Below are experts of layer 3 (counted from 0) of a mixture-of-experts language model. Rows are named up (a neuron's input weights, with its number) and show model dimensions 0-63. Each number is 128 + 32 x the weight over its row's rms, rounded and kept within 0 to 255.
Before each expert's rows: "comes after" lists some tokens at least twice as common just before its tokens as in all text. This comes from a sample of Wikipedia text that the model never trained on. Tokens count by the router's weight.

# expert 6
comes after: "-", "\n", "|", ".", "===", "=="
up49 [103 162 116 126 140 183 117 175 126 160  90 124 127 134 135 142  79 124  69 135 135  93 142 126 160 122 165  68  91 113 140 139 121 130  86 147 164 142 142  57 111  65 206 107 117 144 132 151  62 133 135 139 104  39 115 134  57 112 147  85 147 168  90 125]
up50 [ 85 149 155 163 104 108 101 162 136 136  62 148 126 134 150 156 122 121 131 146 167 143 142 103 129 135 104 153 175 136 188 154 123 110 160 138 126 106 141 166  87 109  58 111 164 132 129  94 118 151 148  84 141  64 164  98 140 160  96 123 183 122 117 107]
up51 [ 90 122  95 195 102  66 101  88  96 154  98 139 114 154 176 146 120  88  91 159 125  91  91 138  91  93 128 107 151 164 142  95 131 150 125 105 146  98  88  76  99 124  73 127 171 147 154 123 137 159 105 172 128 143 174 129 150  98 102 145 189 144 169  97]
up52 [135  96 100 151  89  72 159 137 112 169  61 108 112 161 118 156 108 119 105 132  51 130 135  96 111 130  98 132  99 123 149  77 116 182  65 164 145 149 149 135  98 145 105 125 161  97 159 113 159  97 120 126 102  77  92 158  83  81 105 196 106 131 152 153]
up53 [116 122  95 161 156 150 121 156 134 192 124 137 123 113 171 151 109 147 111 168 108 101 138 111  90 117 162 131 133 116 101 128 122 134 122 160 148  87 109 163 111 129 121 161 117 159 108 159 102  92 100 135 130 117 135 166 141 136 161 130 159 164 188  92]
up54 [120 151 110 136  80 116  92 119  94  86 127 144  87 122 149 153 170 109 112 130  99 157 157 118 157 123  80 164  69 130 100 178  89 109 111  91 167  75  83 193 143 153  95  93 134 126 172 121 113 142 169 150 109 120 140 136 162 140 141 130  88 134 122 155]
up55 [ 88  98  90 155  69 135 127 113  95 130 155 155 117 152 203 120  99 120 178 154 213 150 125 143 122 111 164 144 165 131 103 122 162 112  89 135 151  74 126 108 181 128 116  93 124 177 108  87  45 148  62  30 122 113  96 152 124 154 146 100 152  93 141  82]
up56 [152 177 162 142 120 120 116 183 192 175  86 121  94 140  99 192  77 134 126 147 126 141 112 173 153 134  74 121 160 180  76 133 143 176 111 156  62 144 112 132  56  97 126 145 156 118 142 190 122  78 183 145 104 147 117 110 113 136 155 116  98 137 130 111]
up57 [158 153  92 139 138 188  69 116 104 169  84 184 125 161 106 104 169  88 156 190  96 186 143 171 104  80 148 148 147 128  97 101 164  98 109 159  74 122 153 150 164 114 168  66 139 157 124 105 154 118 156 124 131 113  92 171 149 108  97 102 133 151 129 178]
up58 [ 88 136 160 109  82 110 143 112  84 181 112  98 134 162 122  78 104 122 108 197  96 118 118 163 120 128 105  86 107 122 163 145  97 154 136 138 125 116  98  92 172  84 126 135 151  53 158 133 111 144 119 122 155 140 124 168 162 126 122  95 144  76 133 153]
up59 [117 124 147 232 162 138  99 202 117 108 135 129 165 146  96 134 148 146 108 118 119 150  86 118  92 166 110 157 136 124 123 106 130 111 141 171 132 121 129 149 107 140 136 110 108 103 103 125 136  60 133 122 151 117 130 120 153 147  93  86 122  99 120  99]
up60 [155 156 169 160 128  78 123 165 143 153 114 217  93 107  84 125 152 125 185 127 146 142 155 159 101  96  77 142 120 110 137  85 105  97 134 104 127 146  83  71 110 152 150  85 114  96 166 142  88 134 110 161 166 115 106 154  94 130 136  89 170 124 133 131]
up61 [ 89 163 153 152  86  69 147 108 106  53 132 157 166 172 124  96 138 145 101 231  88  93 156 112 117 111 139 158 111 122  86 122  76  86 112 131 126  94 101 145  88 141 188 115 186 119  96 119  69 147  98 131 120 119  98 145 153 145 162 147  72 138 198  74]
up62 [ 61 160 197 126 141 132 103 165 101 113 139 121 129 191  88 163  71  96 118 159 105 125 128 151 100 112  62 125  71 134 132 108 108 153 115 131 161  92 159 134  79 106  89 110 128 115 141 171  82 154  84 157 129 156 161 118 133 157 119 148 141 130 135 101]
up63 [122 155 123 136 142 126 101 136 119  90 126 165 166 133 162 138 101 149  90 137 107  62  91 147  53 116  99  98 142 163 164 117 137  91  66 141  55  82 126 148 117 111 117 133 111 105 165 149 151  89 103 102 150 130  64 126 197 199  92 167 163 165 142 127]
up64 [ 57  94 147 147 118 177  96 101 122 201 167 100 155 164 128 156 184  73 102  74 181  90 146 119 149  85 196 119 102 106 134 125  94 113 134 121  96 120 124 124 149 138  62 139 108 104 130 137 171  91 131  77 163  34 123 135 105 127 118 145 127 138 124 137]
up65 [ 51 141 147 127 119 104 116  95  70 112 150 190  86 140 135 139 151 117  97 140  65 159 191 188  86  97 110 127 155 168 107 165 140 164 136 200 178 197 107 134 115  80 121 168 167 145 136 143  96  77 101 116 144 168 129 104 160 174 173 163 121 102 161  70]
up66 [ 75 155 151 119  87 102 145 183 173 158  99 126 125 130 125  92 118 141 175 118 104  91 220 201 103 141 166 133 117 102 114 124 128 163  96 129  80 100 145 124 169  95 136 134 171  96  99 149 119 102  85 134 131  74  90 156 170 132 157 128 127 103  69 134]
up67 [ 95 141 174 204 160  97 139 139 170 147  76 192 107  69 121 157 129 136 122 145 100 121 177 156  93 133 170 117 138 180 129  57 144 162  60 106 161 128 120 162 103 121 170 116 153 112 162 163 139 116  97 149 111 169 109 184 195  70 164 137  59 113  95 102]
up68 [175 224 142 101 174 139 140 166  84  82  97 115 103 161 133 143 120 108 128 143 140 141 117 182  72 171 133 124  91 160  95 130 103 106  93 117 148  87 151 119  97 156 147 135 115 143  97 174  89 120 172 116 111 117 128 138  94  90 102 117 123 142 100  85]
up69 [177 131  57 128 118 141 135 128 114  97 126 140  99 175 142 151 116 172 139 137 119 148  99 145 113 162 205 181  92 159 128 159 148 148 103 135  70 149 124 100 178 128 137  35  48 115 142  55 158  58 115 177 156 124 125 124 151 132 129  71 172 145 113 137]
up70 [116 121 141 165 110 188 108 130 159 172  73 173  81 150 171 124 160 118 136 124 102  89 150 133  91 126 146 119  55  49 114 105  81 124 138 111  83  73 129 102 116 156  91 134 111  82 122 126  96 111 113 107 156 107 143 155 120 142  84 145 171 108  65 176]
up71 [133 195 146 139 125  87 184 140 138 107  87 105  73 155 127 146  93 124  67  90  89 140 169 137 146 150 150 186 112 230 148 162 168 132  64 146 143 123 129 161 122 149 105 147 135 131  64 174  89 117 104 160 171 138  90 137 157 112 148  86 148 108  80  54]
up72 [112 137 183 104 108 122 116 136 111  95 100  54 110 156 127  98 174 140 151 156 159 159 179 124  92 103  90 134 158 139  97 193 126 131 117 120 112 127 128 108  96 120 121 136  75  81 104 118 112 111 109 158  71 143 130 137 149 161 140 137  99 121 109 143]
up73 [113 126 147 131 115 126 116  92  77 167 137 107  86 120 118 123 162 131 178 140  81 161 192  80 102 129 166 189 162 148 113 135 118 123 183  93 132  76 121 193 120  91 100  72 155 157 106 111 101 139 103  93 110  81 132  61 146 109 163 128 124 168 106 106]
up74 [163  68 105 149 125  78  89 199 112  77 123 146 120  84 105 177  99 177 128 143 105  87 120 124 142 153  92 153 116 154 113 137 156 148 121 147 157  89 112 152 207 135  65  82 137 170 166 119 146 134 153  76  83 119 146 114  99 129 137 108 122  67 117 131]
up75 [116 137 143 100 141 139 135 108 136  97 116 141 109 121 167 121  74 143 168 140  80 144 114 107  86 139 137 153 120 102 128 161 110 132  97 166 137 144 157 203  78 128 102 154 108 130 112 130 127 105 111 113  95 144 169 161  94 164 106 111 172 147 138  99]
up76 [117 126 133 151  67 159 126 139 103  87 112 177 138 145 145  96 137 101 139 148 116 117 186 174 161 163 131  78  80 144 155 106 157 133 116  88 103 127 153 147 158 118 126 106 131 155 153 141 136  87 149  96  94 146  87 190 141 169 101 168 181 168 156 112]
up77 [ 81 110 115 113 114 155 140  81 119 168 146 154  79  89 148 102  91 120  73 162 173 162 171 168 117 193 143 141 120 151 181 136 134 121 108  85 112 119 133 115 190 123 198 122 148 127 193 109 155 124 124 137  85 171  82 138 176 149 116 100  97  90 136 212]
up78 [ 95  99 130 167 110  94  64 119 135 105 145 164 142 188 143 126 173 131 117 121  54 125 168 157 105 112 162 126 188 146 150 120 110 113 131 172 142  82 101 125  91  88 154 163 137 188 161 179  77  83 144 141 133 161 187 160 155 124 117 149 140 111  82  82]
up79 [ 94 137 162  97  65 158  99 198 115 143 127 173 122 181  90 138  85 120 103 145 173 142 122  94  65 138 102 170 132 136 190  75 135 184 145  94 109  87 123 131 117  93 166 130 114 133 107 163 154 112  92 161 113 159 103 182 118  86  95  67 158  50  93 173]
up80 [164  81 112 122  75 121  94  91  93  92  53 155 129 124 125  77 113 128 159 147  99  95 142 189 155 138 140 127 114 135 109 140 103 108 110  87 119 121 156  96 139 124 129 183 116 105 133 155 146 190 107 158 129 150 111 189 136 199 123 120 149 135 138 178]
up81 [137 188  83 162 102 127  92  99 109 143 151 135 123 143 130 100 101  44 146 181  78 107 142 145 147 172 131 176  90 115  97  98 115 144  46 118  80 161  96 179 147  90 135  94 191 137 161  99 152 166 120 148 143  94 124 155 136 129 107 125 108  92 122 132]
up82 [154  82 176 134  82 117 118  55 166 185 121  72 135 141 107 112 147 105 156 167  72 116  98 142  53  67 133 140 163 169  98 151 137 172 129 134 140 180 101 129 116 102 151 113 156  96 109  72 147 137 133 142 130 126  97 181 134 136 109  49 130 148 128 154]
up83 [ 86 160 124 181 143  93 130 143 141 129  95 157 143  87 193  89 132 192 120 197 148 209 107 155 117 135 101 129 135 102 213 164  81 126  98 156 126  98 131 163  64 131 118  51 153 139 131 100 168 155 108 176 170 135  90 150 107 108 125 132 175 155  74  79]

# expert 7
comes after: " |", " and", " a", "'s", " his", " an"
up49 [177  75 127 119  66  41 130  97  63 161  99 137 182 119 160 114 184  81 145 124 147 149 158 123 106  94 129 152  87 162 102  85 177 148  98 172 132 153 138  94 126 134 200 144 169  92 174 139  92 109 129 159 116  91 109 124 133  95  99 125 142 128 147 115]
up50 [111 127 123  89 144 161  58  81 116 105 190 179 135 136 116 108 154 180 130 113 156  89 132 158 158 174 143 160  54 119 165 137 121 104 151 102 156 100 124 106 165 146 138 129 199  70 104 104 113 153  95 166 126 110  83 142 146 151  85 108 157 165 108 114]
up51 [127  99 153 146  99 116  92 133 169 155 119 141  77 142 123 141 153 186 120 118 129 137 159 181 104 160 170 141 149 155 180 128  87 168  91 138 150 130  88 180 132 137 170 153 129  73 129 118 188 157  89 165  90  80  96 145 181  73 140 144 158 115 152 132]
up52 [ 96 135 156 179  94  99 186 108 109 145 129 136 125 187 109 162 103  94 130 163  83 124 141 158 178 127  62 176 153 101 134 116 151 115 151 141  92  80 124 170  96 164 100 139  61 106 105  98 138 124  97 171 143 138 126 123 131 172  89 174 135 152 139 153]
up53 [102 155 155 101 122 133 133 104  88 109 143 160 158 175  85 177 134 162 106 104 162 107 102 125 161 150 145 110  36 123  81  96 159 129 114 142 131  90 193 125 177  88 147 109  99 143 134 122  84  68  60  79 157 143 115 154 135 162 110  69 176 112 104 146]
up54 [102 146 149 197 127 143  72 128 148  62 182 118 201 128 104 182 135  78 122 162 122 122 140 138 184 157 195 158  87 129 143 119 106 172 149 156 128 101 112 174 129 158 111 145 146 121 163 127 170 160 135 117 116 118 103 143 126 118 128 110 173 148 181  98]
up55 [159 158 142 119 188 139  82 142 168 114 103 184 158 132  98 117 103 149 151 121  89  86 162 180  96 141 155 127  76 110 133 126  98 210 111 132 126 123 153 138  73 110  77 151 144 149 133 164 118 165  90 134 129 189 138  45  99 147  83  78 148 126 134 157]
up56 [ 96 173 147 116 123 113 162 125 108 122 147 140 105  41  66  77 163 123 164 107 113 104 101 127 156 132 107 130 107 135 125 105 106  76 118 177 186 122 154 174 116 138 111 126  81 116 131  94 120 124 157 220 140  73 136 182 123 171 117 175  62 140 152 164]
up57 [ 80 120 149 158 155 147 114 105  91 127  81  94 108 145  79 211 117 184 114 172 138 109 127 156 168 195 138 147 133 121 157  70 163 174  79 139 160 204  98 171 124 104 120 137 138 212 176 154 104 149 157 163 120  73 118 166 142  98 120 107 142 163 147 143]
up58 [124 114 167 144 115 114 144 177 113 145 116 170 197 155 133  43 115 153  64  76 123 123 114  92 114 148  87 163 115 128  93 130 138 143 137 159 118 113 101 149 141 152 139 115  73 112 161 156 111 174 127 143 114 151 236 158  99  96 124 113 188 135 168 168]
up59 [129 110 191 177  69 102 148  83 107 145  97 175 106 155 125 143 159 148 133 157  94 170 146 125 122 158  95 157 134 177  63  99 157 116  86 147 182 204 115 151 150 194 159  28 141 131 155 126 123 111 123 136 152 125  38 187 119 148 143 120 116  94  86 155]
up60 [ 96 131 149 127 101  93  84 154 123  78 101 108  90 145 103 153 135 198 125 137 121 109 121  84 107  78 169 106 119 137 116  89  84 154 108 172 128 108 137 142 109  72 170 155 106  85 119 142 134 120 108 171  91 140 120 148 202 140  67 183 116 212 111 104]
up61 [156 111 152 128 129  86 151 124  88 119 118 142 122 136 179 109 152  76 144 127 119 167 133 109 100  88 160 136  98 113 153 130 109  34 145 133 166  74 117  93 164 115 141 136  64  60 134 125 180 109  95 157  76 107 100  84  83  62 168  78 156 132 143 117]
up62 [ 89 158 158 154  77  94  99  40 129 112 118  90 102 102 118  65 105  76 155 135 150 101 111 101 120 136 166 125  97 157 103 123 181 118 108 181 148 127 111 148 190 176 173 172 126 171 128  82 111 147  95 192 140  68 137 117 137  98  64 111 201  77 104 129]
up63 [127 158  53 168  78 129  99 104 137 124 141 100 128 100  96 124  83  82 141 175 137 120  82 130 116 148 115 183 144 181  57 133 130  82 161 216 156 123 115 206  76  66 141 140 135 150 133  97 119 102 134 137  89  73 122 124 148 123  85 135 107 119 125  86]
up64 [ 76 149 148 171 135 121 105 127 153  95 106 130 179 139  85 185 140  67 166  91  63 126 135 144 123  99 126 164 124 183  78 123 158  95 107 154 143 167 147 147  74 120  78 129  66 127 108 146  95 134  56 138 119 105 118 206 140  70 119 178  95 132  88 106]
up65 [135 105 140 124 153  88 159 138 126 104 126 172 126  89 171 181 145 172 110 117  79 163 133 115 123 147 110 168 164 120 152 188 151 107 172 150 185  46 132 188 132 130 113 161 138 121 133 143 129 135 136 155  92 178 106 179 113 135 105 120 135 189 144 114]
up66 [130 121 197 121 109 152 148 118 122 130 151 146 130 112 112 139  46  96 152 113 137 103  90  84  76 123 104 107 136 122  95  67 161 122 136 184 160 135 110 184  57  91 103 157 147  95 100 137 133 106 124 153  67  69  73 143  93 163 105 124 138 115 134  68]
up67 [ 98  94 156  81 129 152 166 162 127 103 141 155  75 193 124 138 120  85 150  69  87  98  78 145 131  80 201 106 152 127 139 103 111 131 120 127  98 148 119 115 176 158 118 169  80 138  81 144 109 182 171 123 110 112 135 107 131 110  68  87 132 112 196 122]
up68 [140 178 157 164 155 175 112 199 105  73 136  90 134 135 126 220 141  89 109  82 194 125  91 126 116  98 175  87 122  69  95  87 106 134 137 120 139 137 161 129 120 143 112  95  98 153 150  99 152 170 168 146  89 127 167 102 103 140  84  91 158 113 126  77]
up69 [167 166 173 165 178 129 108 149 118 169 133 149 157 133 188 155 158 118 125 146 113 120 100 110 140 127 131 103 115 152 118  70 103  99 119 130 185 162 111 137 156  87  74 111 102  85 146  94  78 113 139 124 101 107 148 163 146   2 106 130  90 107  93 120]
up70 [134  70 120 180  87  65  98 157 126  88 136 104 154 131 134  56 119 126 119 125 172 135 132 121 126 101  97 192 113 126 128 171 142  64 123 200 137 112  97 193 132 100 129 167 142 113 135 135 182 132 171 107 148  90  77  92 164  95 102  95  96 183  98  77]
up71 [105 123 140  96  83 108 172 111 165  57 107 163 135 109 128 107 170  88 141 132 142 153 159 131  68 140 114 104 109 118 124  88 113 117  84 101 144 163  86 118 133 187 111 135 106  59 152  87 105 158 128 163  81 145 155 155  71 123 132 149 180 156 104 185]
up72 [170 175 164 105 169 172  70 140 151  72 154 102 131 133 125 178 120 118 157 120 138 102 170  97  81  59 160 140  92 124 148 136  80 156  96 131  93 123  89 150  90 132  84 173 107  77 122 184 123 120 137 194  98 141 111 133 180 101 140 115 156 201  92 100]
up73 [105 145 149 152 127 128 150 152 182 132 141 191  71 154  83 109 148 127 121 182 186 143 116 193 111 131  66 117 127 160 100 162  96 100 163 140 115 112  94 147 155  89 109 163 131 139 155  77 150 124 123 226  96 154 127 109 160 108 154 108  74 122 194  82]
up74 [102 161  85 174  79  73 135 170 131 103  94 144  85 171 109  74 138 115 152 124 126 123  66 136 117 181 127 144 129 151  99 128 140 107 137 138 121 152 137 147  68 137 149 147 151 163 180 141 165  52 204 147 121 129 105 112 170 141  87 118 169  80 123 109]
up75 [141 131 151 120  98 122  76 136 170 124  93 148 169 128 106 183 160 152 116 145  91 143 110  96 181  82 136 131 120 141 110 172  99 122 111 104 170 202  60 159 117 120 192 139 117 131 117  86 120 141 146 137  92  81 120 146 119 128 191  76  99 168 130  96]
up76 [104 139 149 127 104  72 145 164  73 131 170 159 105 109 111 164 148 134 186 167  74  84 133 155 110  80 144 106 152 167 125 121 126 100 168 143 104 143 138 157 135 159  72 182 120 152  94 120 170 130 155 128 132 129  50 112 109  85 117 171 147 154 108 137]
up77 [101 141 141 136 184 151 161 163 100  92 109 166 115  98 122  83 108 123 136  48 129  61 142  87 125  83  96 169 145 134  67 162 170 132 107 147 178  99 110 153 131 132 127 140 130 161  97 114 157 113 127 199 126 160 129 131 155  98 128 130 160  84 131  78]
up78 [182 129 158 152  72  72 153  71 110  93 175 130  97 144 128 146 158 102 144 145 110 172 115 120 167 129 115 136 157 139  57 155 153 135  89 201 133 157 157 171 119  98 187 157 132  94 152  83 144  83 213 187 132 122 119  99 109 121 134 165 155 162  96 117]
up79 [116 141 153 161 167 108  79  97 141  78 169 124 129 181 105  73 117  71 152 104 140 164 114 131 171 139 138  95  97 119 143 112  89 104 156 141 191 101 135 128 137  99 108 157 108 144 162 103  96 180 150  79 140 175 153 151  87  75 130 152 118 187 129 122]
up80 [122 155 114 124  95  81  93  70 154  96  91 102 142 173 101 107 147 143  91 136 132 110 183 115   4  99 123 132 104  70 166 110 101 117 158 123 183 107 196 117 144 127  94 126 103 116 150 131 156 157 148 116 110 143 192 109 135 119 127 100 136 151 130 131]
up81 [128 180 138 149 167  63 118 154  84 134 133 125 117 100 135 112 154 147  99 140 170 167 126 103 126  92 145 174 106 129  84 167 133  70 107 191 160 132  79 151 169 127 130 170 126 175 106  85 128 166 140 178 105 122  66  86 149 178 152 133 146 134  94  94]
up82 [152 190 163 127 118 156 144 130 166 154 143 174 106 127 189 126 160 147 114 107 156 146 127 123 125 112 159 152  80  61 100 105  90  92 115 151 166 142  93 140 127 146 149 157  94 149 132  84 139  97 205 188  68 155 143  63 106 143 182 115 200 151 121 138]
up83 [181 193 148 133 177 157  93  99 109 119 115 154 144 130  88 116 127 131 138 103  64  95 154 132 157 181 145  84 120 126 123 119 186 143 172 140 131 106 140 151 131 114 105 186 180 154  85  90  80 121 126 105 126 123 161 138 112 147  86 158 116 101 147 158]

# expert 2
comes after: "\n", " |", ".", " =", "==", ")"
up33 [126 147 147 171 119 105 141 157 147  47 127 142 141 137  64 118 178 137 179 100 106 152 154 138  91 153 123 119  91 195 128 117 139 133 107 158 172  90 130 133 123 131 149 127 143 121 142 159 168 168 174 152 135 130 160 107 137 139 132 122 153  84 181  91]
up34 [155 152 168 162  93 109 114 124 178 146  97 121 112  60 103  85 126 196  77 163  98  84 134 135 142  83 138 150  87 133 158 139 102 127 140  96 165 183 115  96  67 104  84 112 165  96 171 133 129 125 121 141  78 109  66 107 142 130 158 138  96  99  82 173]
up35 [141 147 104 148 114 136 117 104 133 144 153 172 170 159 131 127  98 122 168 172 140 129 181 150 108 112 123  89 137 155  91  81  82 158 145 148  86 132 109 180 120 159 130 133  73  92 112 130 157 152  87 163 121 101  78  82 132 120  75 157 177  87 153 107]
up36 [148 126  93 108 161 104  94  47 151 130 159 137 158 147 138 153 113 184 115 155  84 129 102 112 121 154 122 172 134  94 131 125 158 200 109 136 184 168 146 136 114 174 101 128 122 100 137 120 120 111 146 165  87 158 139 113  99 102  99 163 175 167  81  89]
up37 [177 118 114 131  83  91 110 163 103  63 111 146  91 131 104 116 156 143 136 216 143 130 103 118 134 110 142 174 106 128 120 142  83 118 168 119 158 132  85 139 132 133 147 182 147  83 180 179  65 181 124 127 110 177 119 182 121 174 160 123  77 139 119 124]
up38 [129 113 142 141 164 115 157 178  85 168 148 106  68 126 133 129 150 117 132 147 143 114 114 121 176 162 124 162  95 130 141 134 203 165 155 165 133 163 168 155  51 147 106 165  94 131 118 170 137 147 120 135 123 124 127 122 138 170 142  94 139 121 133  71]
up39 [ 79 160 114  78 192  97 122 126 138 111 109 100 129 150  92 131 117 123 135 177  87 104 154 115  81 134 102  96 154 106 185 217 146 157 111  91 118 107 145 158 101 108 116 140 113 135 117 127 202 147 169 131 112 132 108  95 232 128 156 133 129 165  82 105]
up40 [ 94 124 130 138 105 122 143 152  95 110  65 120 135 155 140 136  71 132 121 159 167 175  67 180 144 118 127 104 101  93 131 129 117 158 125 126 144  87 156 136 136  89 132 161  99 180  66 122 112 134 137 121 113 146 103  89 175 114 126  85 187 180 152 168]
up41 [158  96  87 135 117  87  87 122  76 142 129 192  84 109 126 151 136  80 129 149 162  82  78 189 174 125  90 153 117 163 106 118 103 121 108 156 232 192 127 129 134 136 160 155 153 144 148 103 138 147 122 125  74 182 149 124 110 115 162 123 174 185  75 186]
up42 [ 99 145 139  94  93 114  84 118 170 152 120 124 200  97 123 111 143 172  68 160  91 117 154 105  90 135 126 122 130 195 139  91 112 191 206 111 135 118 129 137 147  88 141 108 148 134 131 118 182 138 101 150 217 133  99 200 111 153 122  88 128 146  72  88]
up43 [134 161  84 115  84 185 107 137 129 114 150 188 167 166 114 100 100 140 177 176 119 126 210 130 143 140  90 105 131 146  86 144 145 140 169 157  94 134 109 176  86  95 135 129 115  99 105 109 119 107 157 124  84 125 116 173  76  95 106 174  83 159 115 159]
up44 [ 54 176 128 166 167  72 109 190 144  98 156 159 164 120 127 128  60 161  71 163 127 198 101 102 129  85  76 141  69 131 128 110 116 146 145 146 115  96 174 126 142 153 173 107 124 137 121 105 118 171  76 188 116 179 138 111 170 120 146 123 146 150  68 118]
up45 [ 75 131 148  78 130 196 112 111  94 105  84 117 187  94 180 161 154 129 149 104 132 125 150 180 154  74 176 128  90 167 112 163  93 126 138 119 185 129 135 127  64 122 153 157 129 146 118 135 140 178 133 121  30 152 141 128 130 101 157  94 177 117 131  77]
up46 [112 102 165 172 173 121 142 129  80 109 100  87 108 116 123 102  72 146 126 177 126 178  89  85 116 124 110 138 150 173 140 124 145 146 152 165 159 108 182 188  77 164 120  99 155 165 103 104 120 147 108 232 112 112 207 159 128 111 104 111 145 149 109  88]
up47 [115 158 144 167 148 157  86 137  88 117 109  71 130 119 105 133 103 150 125 114 193 136 118  85 106  57 142 142 186 113  53 195 119 189 122 133 144 108 113 174 192  95  57 120 151 152  70 140  81 155 130 165 117 149 125 108 177 157  90 169 177 121  77 128]
up48 [149 158 164 117 168 106 143 118 158 149 115 155  70 161 161 145 108 163 129 110 114 147 119 119 140 158 138 146 120 104  89 132 167 206 114 115 121 133  74  93 101  77 145  71  88 142 139 103 152 103 144 105  54 109 103 162 139 174 158 135 132 126 117  65]
up49 [141 150 139  81 110  68 171 129 129 145  76 184 161 129 108 131 129 119  77 190 112 148 145 103 139 127 127 140  88 129 141 128 154 117 144 109 144 135 152 187 134 159  92 159  99 157  90 108  95 169  78 115  94 146 129 148 138 111  91 115 182  77  78 110]
up50 [166 133 122 179 148 161 115 123 132  87 138 107 159 145 110 213 102 148 111 123 148 132 108 111 144 131 118 124  89  98  97 142 108 143 178  98 201 146 179  92 141 108 112 164 140 139  89 110 149 116 193 141  58 134 166  91 197 151  87  96  90 116 124 110]
up51 [ 74 129 128 132 168 182 102 170 143 132 160 100 135 166 155 129  88  82  96 101 175 120 168  95 146 133 142 149 114 114  36 144 171 122 131 171 177 122 141 165 142 204 129 156 121 233  78 152 145 115 158 136 127 132  89 174 145 159 101 143 139 110 127  99]
up52 [180 169 102 118 123 127 121 111 108  71  70 139 196 113 175 161 189 128 109 139 108 163 138 151 125 107 158 113 122 122 131 125  80 134  72  97  98 126 172 131 106 142  95 160  80  83 138 112 111 135 125 107  88 184 133 132 115  94 132  79 158 143 132 123]
up53 [ 78  72 134 127 133 146  48  90  94 109  98 112 131 137 158 113  97 122 116 194  97  64 127  99 131 156 124  50 101 135 138 140 120 196 137  77 117 169 126 137 124 174 112  55 112 161 155 183 159 137 127 131 147  98  80 181 110 178 159 137 112 149 127 160]
up54 [120 154 163 123 116 122 210 135 114 125 140  98 163  95 131 148 111  64 121 101 155 161 107 119 171  66 173 115 120 111 139 112 139  74 155 130 113 188 171 168 140 128 109 198 160 145 113 123 145 150 148 199 150 133 147  79 161  71 140 130 137  75 136 151]
up55 [102 141 147 139 139 128  94 147  77 134 155 133 182 158  45 135  83 145 152 127 100  60 135 130 159  83 185 121  97  98 127 163  86  97 126 182 102 137  98 149 128 111  82 247 104 185  75 150 113 164 165 148 104 146 137 147 104 161 109 131  97 144 176 135]
up56 [162 138 172 117 125 118 153 154 130  96 162 119 109 183  77 173 148 130  91 132 111 101 151 188 142 174 135 140  51  81 135 164 157 150 114 134 120 140 155  99 147  51 155 175 164 119  90 135 161 172 173 178  82  78  95  76 128 116 174 115 121 113 138 165]
up57 [206 172 123 186 104 143  84 112  60 137  86 159 125 145 126 120  94 124 150 201 125  95 132 147 103 173 126 126 165 172 162  91 125 104 198  69 112 134 133 155  87  95 142  60 128  94 154 168 114 131 156 149 153 178  83 144 140 148 119 110 152 116 138 149]
up58 [125 112 126 106 110  40 153 129 137 126 202 158 151 129 119 122 149  91 131 124 149 126 129 105 133  62 116 165 124 144 149  89 131 179 119 122 111 180 169 132 148 106 169 110  81 116 136  99 127 160 172 111  93 172 148  69 130 153 186 155 100 155 150 109]
up59 [106 119 143 148 159 123  97 163 105 100 152 104  82  82 148 173 116 161 103 143 153 107 131 131 178 113  92 177 144  65 126 139  71  87 165 172 150 171 130 139 115 196 120 125 144 132 128 143 113 180 108 178  89 125 133  87 176 116 141 168 127 129 164 145]
up60 [110 140 125  86 138 126 129 168  84  91  98 158 102 138 161 144 145 147 111 120 144 100  70 117 162 110  82 136 100 107  86 142 185 128 104 116 139 177 128  64 103 164  26 109 114  81 134 191 137 137 130 131 102 158 172 101 174  71 134 126 121  77 113 181]
up61 [132 212 107  48 137 195  69 136 134 159 185 132 114 142 153  73 128 126 167  91 120 117 180 158 113  97 166 145  91 127 124 151  72 114 148 218 105 154 149 139 149 145 110 149 101 125 123 143 154 139  93 161 102 106 115 168 163 124 134 136 177  94  99 127]
up62 [159 143 157  91 133  64 124  95 176 116 138  71  94 175 195 106 130 161  58 135 129 105 128 169 104 154 144 126 131 166 122 121 137 113 118  98 178  94 124  97 123 156  71 124 122 101 176 164 137 187 110 119 148  96 172 153 154 133 121 123 169  90 121 131]
up63 [155 185 112  82 136 105 100 107 128 182  76 102 209 163 173 111 184 114 114 152 120  93 124 148 167 144 205 113 129 141 127 135 122 147 130  81  84  92 143 160 133 157 137 163  80 143 178  97 162 130 122  84 115  97 147 118 148 146 127 145 130 106 106 103]
up64 [118 179 115  94 136 136 117  96 150 120 157  88 121  79  88 160 143 132 124 119 119 154 176 174  72 122  73 201 113 156 138  76 109 168  80 139 100 157 136 161 121 107  87 112 140 108 116 137 151  87 100 130 107 117 128 179 130 139 126 132 136 135 119 162]
up65 [ 72 164 154 141 121  96 127 159 134 173  80 112 196 158 107 123 127 152 122 105  99 110 147 142 109 135 166 116 140  99  81 136 115 125 157 171 122 107  71 110 144 145 196 165 115 143 191 118  99 150  75 139 143 138 125 172  93 178  53 120 116 100 128 133]
up66 [132 152 134 144 109 156 110 137 196 126  92  72 202  63 130  59 152 137 170 127 145 114 109 104  97 125  74 122  96 130 150 175 121 129 147 122 145 127 150 154 129 102 115 136 115 169 114 114 163 198 139 142 173  87 159 113 114 136 101 157 208  71 112 158]
up67 [130 102 128 192  82  51 151 118 137 130 150 167 182 137  94 120 107  54 140 119 144 147 143 177 107 158 161 145 143 142 119 102 109  94  70 100 133 146 142 158 143 174 135 166  77 106 155 102 139 131 141 145  84 128 170 104 132 106 175 135 142 107 244 138]